Weights of a small mixture-of-experts language model, trained from scratch on English Wikipedia.
Experts: 80 experts in each of 8 layers, 4 picks a token, a sigmoid router, a shared expert of 128 neurons.
Training: a variant of Adam for the experts, 4967 steps.
Below are experts of layer 3 (counted from 0) of a mixture-of-experts language model. Rows are named gate (a neuron's input weights, with its number), up (a neuron's input weights, with its number), down (a neuron's output weights, with its number) and show model dimensions 64-127. Each number is 128 + 24 x the weight over its row's rms, rounded and kept within 0 to 255.
Before each expert's rows: a language model's description of what the expert responds to; "comes after" lists some tokens at least twice as common just before its tokens as in all text. This comes from a sample of Wikipedia text that the model never trained on. Tokens count by the router's weight.

# expert 62
Description: Articles and row pipes
comes after: " |\n", " of", " in", " on", " at", " to"
gate0 [155 107  88 105 140  81 115  99 131 128 172 146 157 164 152 132 150  96 172 167 159 123 142 145 130  98  98 116 141 168 134 116 133 129 150 105  80 150 147 104  75 119 180 132 109 126 124 138 119 132 124 107 138  98 119 166 152 113 109 104  94 138 147 119]
up0 [112 119 127  98 131 155 121 107 133 162 110 137 110 117 135 135 132 129 124  61 158 100  97  80 139 175 133 157  61 159 100 153 115 110 124 142 118 138  85 121  69 131 101 126 129 154 128 114 127 155 124 133 143 103 143 149 137 141 150 121 139 128 136  81]
down0 [103 134 121 135 113 120  95 100 101 135 156 108 183  92 118 109  86 146  68 180 132 122  95 160 169  94 141 116 152 132 111 140 126 138 120  95 110 124 126 154 162 106 142 102 133 159 146 110 126  97 113 134 169 144 117 130 130 116 130 156 118 132 148 163]
gate1 [122 160 158 114 141 157  85 122 140 102 126 152 120 171 139 148 110 103 146  80 131 130 130 134 107 118  80 200 123 147  87  92 164 101 118 135 128 133 117 117  94 111 124 136 141 118 125 160 115 108 140 143 135  96  78 162  85 112 122 105 140 131 107  90]
up1 [103 165 167  92 157 123 139  93 149 105 154 139 117 162 120 100  88 152 160 127  92 146 119 123 104  92 102 152 108 116 139 112 127  82 127 112 103 134  81 133 141 139 105 137 114  98 119 154 112 127 123 173 138 121 122 144  78  77 131 120 139 142 105 134]
down1 [ 99 111 142 114  99 101  54 117 125 126 150 158  85 161  90 113 111 104 125 153 115 152 141 108 152 160  92 109 110 141 112 121 142 143 150 115 129 132 117 108 120 125 134 132 157 126 132 130 134 135 155 139 122 156 133 177 144  93 143 118 160 100 126 124]
gate2 [126 136  90 114 182 180 109 113 122 128 132  82 151 148 116 151 119 149 143 141 151 165 151 140 122 157 123  97 112 102 134 142 195  98 113 148  98 117 150 129 110 189 151 143 143 118 126 163 129  81 113 144 120 169  75 133 156 107  78 140 138 135 133 120]
up2 [120  98 148 140  96 120  99 175 165 126  97 138  99 136 121 128 129 130 112 112 146  93 105 163 150 128 121 114 125 135 105 133 136 158 139 111 117 123  94 172 112 106  91 117 123 123 138 137 138 138 147  99 120  97 126 131  80 104 171 121 138 145 126 116]
down2 [109 137 155 145 160 139 122 147  67 109 145  98 188 151 154 120 104 166 145 136 132 120 165 122 122 108 135 115 109  81 167 109  93 126 121 165  99  76 122  95 127 113 134 110  97 139 107 117 100 124  63 176 160 150 105 151 149 147 118 113 102 143 154 173]
gate3 [101 136  91  95 138 146 148 165 122 121 136  88  99 127 123 136  99 100 141 138  93 102 159  95 107 152 152 180 121 161 178 126 122 114 138  93 132 112 122 111 133 139 109 165 125 163 119 140 122 118 108 143 141 109 160 143 136 101 144 148  80 151 134 114]
up3 [142 115 116 134 108 116 131  91 129 127 145 163  99 178 120 100 135 141 112 130 138 133 112  85 163 103  72 131 124 137 161 145 120 119 134 161 137 136 155 128 171 163 155  91 119 113 119 156 116 161 120  94 137 127 135  88 135 133 111 118 165 103 106 102]
down3 [155 157 162 106 109 101 112 168 119 154 122 143 116 160 123 153 117 124 116 177 148  64 129 135 137 148 148 120 120  64  90 154 141 141  85 149 145 146 169  92 146 153 150  87  91 144 138 117 127 124 114 122 142 139  93 123  84 145 123 136 148 157  87 142]
gate4 [ 61 134 120 152 148 142 170 128 125 115 126 112 134 119 153 106 132 145 106 138 116  91 126 135 116  99 125 129 126 102 119 132 105 149 155 130 106 165 117 101 117 150 124 128 121 128  85 143 105 138 111 115 113  80 109 121 150  87 147 127 118 127  91 105]
up4 [ 66  90 129 126 174 123 165  92 125 143 119 136 111 156 132  90 126 114 106 117 118 132 157 137 114 161 141  77 102 135 115 151 108 124 136 160 106 128  86 113 123 121 152 130 139 131 108  98 150 106 151 135 122 116 131 117 146 102 116 135 159 140 128  79]
down4 [153 148 168 121  85 143  74 163 161  90 152 121 107  78 155 150 135  75  87 108 122 144 142 153 149 166 125 134 128 153 117 147  77 103 170 128 137 149 151 145 116 116 123 141 137 115  94 196 135  90 133 131 121 145 143 125 122 115  95 110 129 123 122 142]

# expert 8
Description: Table cell starts
comes after: "|", " |\n", " ", "-", "\n", " |"
gate0 [149 153 129 115 129  92 167 197 134 120 124 159 165 147 125 117 127 117 121 131 157 163 115  78 124 114  80 104 122 167  90 129 156 125 117 136 133 130 145 125 141 160 135 112 110 130 130 156  94 114 115 123 135 121 131 100 131 114 157 127 107 152 158 113]
up0 [107 152 130  94 120  83 143 168 143 133 101 143  70 108 150 107 127 111  98  91 170 110 121 108 121 128  92 145 122 144  73 164 110 107  81 125 151 153 118 101 117 168 112  91 109 125 145 160 122 137 123 118  96 142 123 151 132 125 163 114 125 140 153 106]
down0 [ 85 132  99 111 119 145 111 110 142 166 125 127 140 124  70 152 109  85 133 131 135 127 114 114 153 137 143 113 114 107 143 147 151 159 135 101 113  59 143 158 131 130 128 107 140 155 129  95 172  73 124 119 137 153 121  87 161 132 147 148 144 122 124 138]
gate1 [146  89 130 172 136 129  92 153 142 142  69 144  99 141  95 146 128 139 147 113 121 134 120 110 162 111  98 149 113 125 138 152 122 133 154  72 153 124  99 129 159 148 137 140 157 106 112 128 130 158 105 111 129  89 138 105  82 164 122 165 132 118  93 125]
up1 [146  86 118 162 138 103 111 148 136 138  75 167 118 136  95 146 123 126 155 112 102 111 123  89 144 130  95 140  99 115 146 153 131 124 156  86 149 137 105 145 168 134 146 145 142  80 119 130 129 178  91 121 140  85 128 107  80 139 157 168 120 107 103 124]
down1 [146 161 132 139  96 138  97 139 124  85 152 143 189 127  73  89 136 115 121 136 102 153 146 155 106 158 152 110 145 115 114 113 132 107 158  94  99 134 146 154 119 121 184 113 115 141 125 154 145 147 150 147 116  97 132 146 108  67 157  80 143 127 139 136]
gate2 [ 86 138 133 127 125 112 129  98 127 116 107 128 178 177 154 149  95 155 140 145  69 128 138  91  97 156 105 157 108 136 147 143 114 114 110 108 114 116 125 142 151 115 104 155 111 118 145 143 130 127 144 122 110 123 129 133 128 109 148 114 102  96 133 116]
up2 [128 130 165 105 152 135 106 123 114 127 130 121  88 109 133 142 138 122 105 128 129 111 123 113 171 152 104 103 102 100  95 101 108 135 115 104 123 154 136 153 112  86 171 100 169  98 107 107 137 108 137 130 105 143 139 104  72 104 163 143 136 133 115  60]
down2 [129 116  83 120 165 127 119 179 155 135 108 117 197 170 115 146  88 173 153 161 114 118 148 151 126 109 147 155 143 144 140 113 131 147 156 135 104 103 107 131 135 126 145 140  99  93 139 122 146 108 125 158 141 135 131 149 132 156  95 135 109 139 171 138]
gate3 [120 127  99  96  85 160 139 100 137 158 115 104 120 135 158 127 138  96 152 165 124  83 113  94  97 155  90 132  98 119  98 149  97 115 139 103 174 153 137 163 158 124 118 136 138 131 113 146 145 176 159 128 132 139 136 123 145 154 101  98 112 144 134 124]
up3 [161 142 146 152 123 167 136 104 124 146  72 122 183 134 144 112 104 128 164 154 110 197 130 111 136 103 140 103 114 127 127  76 114 114 109 153 104 124 150 138 134 177 138 123 130 138 134 108 146 105 117 118 112 106 152 110 100 120  89 119 121 164 115 173]
down3 [117 133 137 151  85  82 149 143  97 173 115 171 107 123 129 149  97 106  98 137 127 102 134 125 128 154  99 170 109 129  98 124 126 133  99 154 165 111 117 125 107 150 142 145 158 125 121 161 125 139 117 115 137 146 119 168 172 137 113 100 153 108 158  99]
gate4 [111 141 117 129  54 141 114  92 110 138 146 147 150 138 125 121 122 169 176 143 129 126 141 137 121 120 125 136 150 153 157 148 116 172 125 126 123 161 154  94 131 122 137 148 173 118 138 109 150 136 124 140 151 108 108 121 149  82 158 118 123 110 129 155]
up4 [111 145 130 102  42 136 135 118 119 164 141 142 137  94 120 133 127 136 129 135 116 137 115 136 136 119 113 149 141 127 141 166 105 113 136 129  91 142 134  71  89 149 124 122 175 120 131  86 146 146 136 117 120  90 120 120 134  87 127  83 113 116 119 119]
down4 [134 140 142 142 126  97 125 111 139  69 137 124  87  78 131 148 145 105 110 158 124 125 159 126  85 107 141 131 148 163 166 108  96  89 127 132 131 160 142 148 124 108 126 143  89  96 153 167 138 150 124 109 108 149 136 129  82 123  96  89 146 144 120 116]

# expert 43
Description: Commas after subject nouns
comes after: " the", " The", "The", " of", " as", " a"
gate0 [129 117  99 110 158 149 117 137 115  95 148 125 107 146  89 109 138 174 136 106 144 124 171 145 125 136 135 125 131 164  84  96 136 132 128 156 122 128 137 136  90 164 126 137 130 158 110 105 137 140  79 146 147 107 116  94  86 119 134 174 135 118 182 117]
up0 [122 141 126  79 129 107  79  96 112 129 155 173 129 121 117 147 107 110  86  98 129 151  58 122 125 104 108 127 110 173 102 135  72 143 133 161 112 139 115 164 105 164 146 113 150  95 131 122 162 135 136 163 118 100 122 105 133 145 187 186 132 117  80 121]
down0 [107 159 132 114 108  85 112  94  84 155 122  84 128 116 168 179 119 111 132 169 112 105 104 118 170  98  96 139 129 103 134 139 146 140 152 135 130 131 116 150 167 101 136  62 142 162 102 119 186 129 102 131 106 116 140 148 164 107 124 160 113 188 145 138]
gate1 [147 172 152  92 133 128 129 141 154 159  77 107  48 116  69 136 145 142 124 141 131 115  94 141 134 115 115 156 115 103 149  99 139 104 127 150 135  86 118 135 109 119 115 121 120 101 136 158 125 157 104 121 132 116 113 129  76  89 152 100  93  71 145  96]
up1 [134 148 154 105 133  67  89 154 161 127  83 106  98 121 166 125 130 139 138 111  82 109 119 130 128 135 108 116 131  95 153  95 113  92 151 117 147  87 100 148 154 126 121 132 177 141 134 136 127 157 149 144 139 111 109 139  96 110 109 161 133  99 115 131]
down1 [122 155 113 165 165 121 118 137  85  96 112 106 115 141  95 130 125 120 133 128  90 140 116 125 138 106 143  71 130 136 145 185 116 145 122 100 102 113 119  84 145  91 160 141 148 133 125  95  91 183 155 153 159 136 126 174 120 132 106 124  93 156 133 142]
gate2 [101 105 160 181 120 133 125 131 154  99 135 142 165 138 150 129 121 130 141 166 111 122 184  89 163 140  97 152 126 180 149 152 145 120 130  95 101 134  95 127 152  91 156 135 136 166 137 115  94 141 141 140 145 140  90 125 166  98 155 118 119 140 127 132]
up2 [119 137  96  74 126 109 131 102 119 159 116  95 107  96 127 115 127 118 114 123 156 123  81 157 112 120 148  87 131  81 114 100 158 162 112 120 153 131 132 131 106 132 102 106 112  98 143 160 120 108 149 125 113 125 158 129  83 161 108 136 165 109 121 101]
down2 [ 97 137 136  91 157 139 109 157 142 112 138 123 166 194 142 104 119 169 116 107 154 109 145 129 133 141 132 123 154 108 195 105 130  79  98 137 119 110  84 121 151 126 129 117 102 110 152 134 110  76 113 186 130 165 113 144 137  94 163 125 153 127 151 155]
gate3 [101 121 160 114  77 129 124 154 135 144  88 156 117 132  75 124  93  91  98 124 153 123  96  86 127 121 134 196 117 114 117 124 186 175 124 165 119 179 159 133 152 111 106 121 141 153 108 174 133 105 112 156 149 132 130  88 131 138 136 143 169 117 105 151]
up3 [168 169  91 160 149 108 105 151 131 119 135 112 131 124  98  78 130 121 137 143 115 150 168 149 158 144 113 108 124 128 141 139  59 102 125  97 167  74 117  99 164  99 129  94 132  90 107 103 107 146 126 103 119 164 135 161  95 131 138 116 134 160 130  93]
down3 [120 106 159 141  98 106  98 136 127 134 136 149 129 168  98 140  93  98  73 141 129 103 151 160 170 175 133 133 117 117 144 157 147 109 119 159 156  98 143  97 143 130 120 119 133 126 122 170 120 115 123 138 119 153 129 118  96 166 142 148 152 142 124 109]
gate4 [ 88 119 101 100 150 109 112 105 138  82 130 145 106 146 109 125 137 114 122 140 181 150 124 139 159 144 191 125 124 153 111 110 147 148 121 144 115 139 113 107 188  74 164 160 151 134  89 107 110 117 114  61 123  99 100 119 134 117 150 163 143 102  86 145]
up4 [109  81 103 104 140 104 103 145 127 121 116 172 100 156  95 137 139 127  97 151 130 137 135 152 133 142 120 148  93 155 113 173  95 133 129 168 117 142 134 118 176 113 168 148 165 133 116 109 122 108 109  92 102 113 112 135 111 116 154 194 139 121 120 109]
down4 [146 132 130 144  89 112 109  65 121 122 151  75 111 123 128 142 160 137  93 165 148 124 140 107 118  92 119 131 173 132 147 149 145 142 160 164 115 118 114 143 137 149 127 148 120  91 126 115 125 173 142 114 108 164 129 151  99 124 118 121 138 169 135 123]